Weights of a small mixture-of-experts language model, trained from scratch on English Wikipedia: 11 layers, 9762 steps.
Below are experts of layer 8 (counted from 0) of a mixture-of-experts language model. Rows are named gate (a neuron's input weights, with its number), up (a neuron's input weights, with its number) and show model dimensions 256-319. Each number is 128 + 24 x the weight over its row's rms, rounded and kept within 0 to 255. Numbers have three digits each.
Before each expert's rows: a language model's description of what the expert responds to; "mostly gets" lists some tokens that are sent to it at least half of the time. This comes from a sample of Wikipedia text that the model never trained on.

# expert 21
What it handles: Negation and discourse openers
mostly gets: " un", " However", " Un", " ind", " unc", " th"
gate7:113147140088111116134156118150165144117096123133089086100129130135153149058108197113143146119146174186123115112149139141120155108138097099123174130157129086129118125127099147116148143087135135
up7:153115118122149155135105125133092113119099124120146136155201080157168098134127143151112154097119115141113144121127123126168122157095108152141107124141111142134144133133123136102128139145167098

# expert 23
What it handles: Foreign place names
mostly gets: " Kh", " Soviet", "kh", " Zh", " Mah", " Hong"
gate7:112135114160142110070103135124129124166122122099150118110186144112095145171154130119128123115088126118156166121101095094133108146118121111145103123093147123112141108132118134144116162151141154
up7:094139090135125109149165141121151069128132152126103111124134124110166117117175114152153120162114151157113141143157101138099127110084167130132095136124156119176127120182129091121121103125110107

# expert 19
What it handles: Numbers and possessives
mostly gets: " his", " no", " her", " 33", " His", " 75"
gate7:094122157122144164130161129131173140112125145102136135118129095133152088141166124132109113131111182089114173112154069159146118107132142156136168174141138123126128099096142156110115149130093143
up7:147199138119114084142127099104094125141116121131114135108110143134109123116128146137147148125132036127130122129090146120126078152155137136125108124146081151146136135146118116070119123120096113

# expert 4
What it handles: Slavic/Romanian name pieces
mostly gets: "č", "ș", "kov", "ş", "ić", "š"
gate4:113098137159130102130106127152116117108124162148129100097086143135151127167095108148128109103149150117130101099135126109100092117178117122089169171167123100141154082122162172111186124094164149
up4:126136131126131117169129088108123144081127126145125134178143131089116162147097204124159129150110135146139164150120145112097175149126113147106130143145146097117167157130167168125058151136148084

# expert 22
What it handles: Mid-word vowel syllables
mostly gets: "ka", "á", "ita", "ni", "lla", "í"
gate4:087140113151106128170138150124151122132143168143118116126153122103099117098177111146122161115133155154110096107093120134103128143171139082126130144111147153147143151103126154138150067096144096
up4:097123163112101181114156158130136110079135096145088121100131129086129160160145120117078118145126126157091187099109125111115133107135119181112165158126131149129146162178159122130134121118073111

# expert 16
What it handles: Stub article formulas
mostly gets: " km", " mm", " Coordinates", " cm", " lb", "born"
gate4:094140148115135122119143132069111131085166095171151153116149120085196146095134141133140092118127075168117095104149139110110157122135127133092132154178104141137135117167122109105117152109149139
up4:113158110093126135138095145101111134151138125127155135139136128138120128085100131118139151127120183112146126123090114128151136138126132129137096132087158156122116198136096107141135124152114138

# expert 20
What it handles: Section headers and years
mostly gets: " 18", " =", "19", " 185", " 184", "See"
gate7:177121118122115149088116129103120132157116123181149082114107138134108162137132117137116114164117103124106131137090144158115128076120112105103109145140129111131121113129107166094103127136089119
up7:130132122156112116153137078074089110169173094104178119154168122115138160145124152138152143107112102114098101102126126143066120093065105121094133140160092102139113115131104107099137145146123139

# expert 11
What it handles: Word stems after prefixes
mostly gets: " app", " died", " dep", " ab", " acc", " imp"
gate7:116131131093140144113166160133121136131113142134116158111132076119125078119137061180141112102134117154120093134162127125078122083188141132086144169166143093129132133170102120070113143140183179
up7:121098130112152145145160148127141101108102112115122161146143125158150095132115092118138113121117118166114103141154187127121125128180185147109151161171142141160145104124127137072136102123137107

# expert 13
What it handles: Clause connectors
mostly gets: " when", " as", " including", " with", " along", " where"
gate7:140149120137148141133172140082140155109140154141149163101129132174123113096093144082102130114154112118179097080146128105131120105134126082111152117132120100118121104183117110164117145136113120
up7:144128123107125125188103174097134135094161131172133126119134130103171137137124122108157137119123114133173168100126141124139093107133148107121112133109178127121120084174113076140138079100149191

# expert 1
What it handles: Verbs and prepositions
mostly gets: " was", " were", " have", " been", " had", " became"
gate4:127116134142114131156139154112135166102070095129133109143109140159109123134112176125144139084135140138155118073106151144161167122133132149137137158101160085176152151149135089117147116141111129
up4:168172139159122136137128092065117117121146113140101129134130132142083144152115109108109127114130117100123145120101146088130085100103144112141114120132130147109115176124133112119118077147092178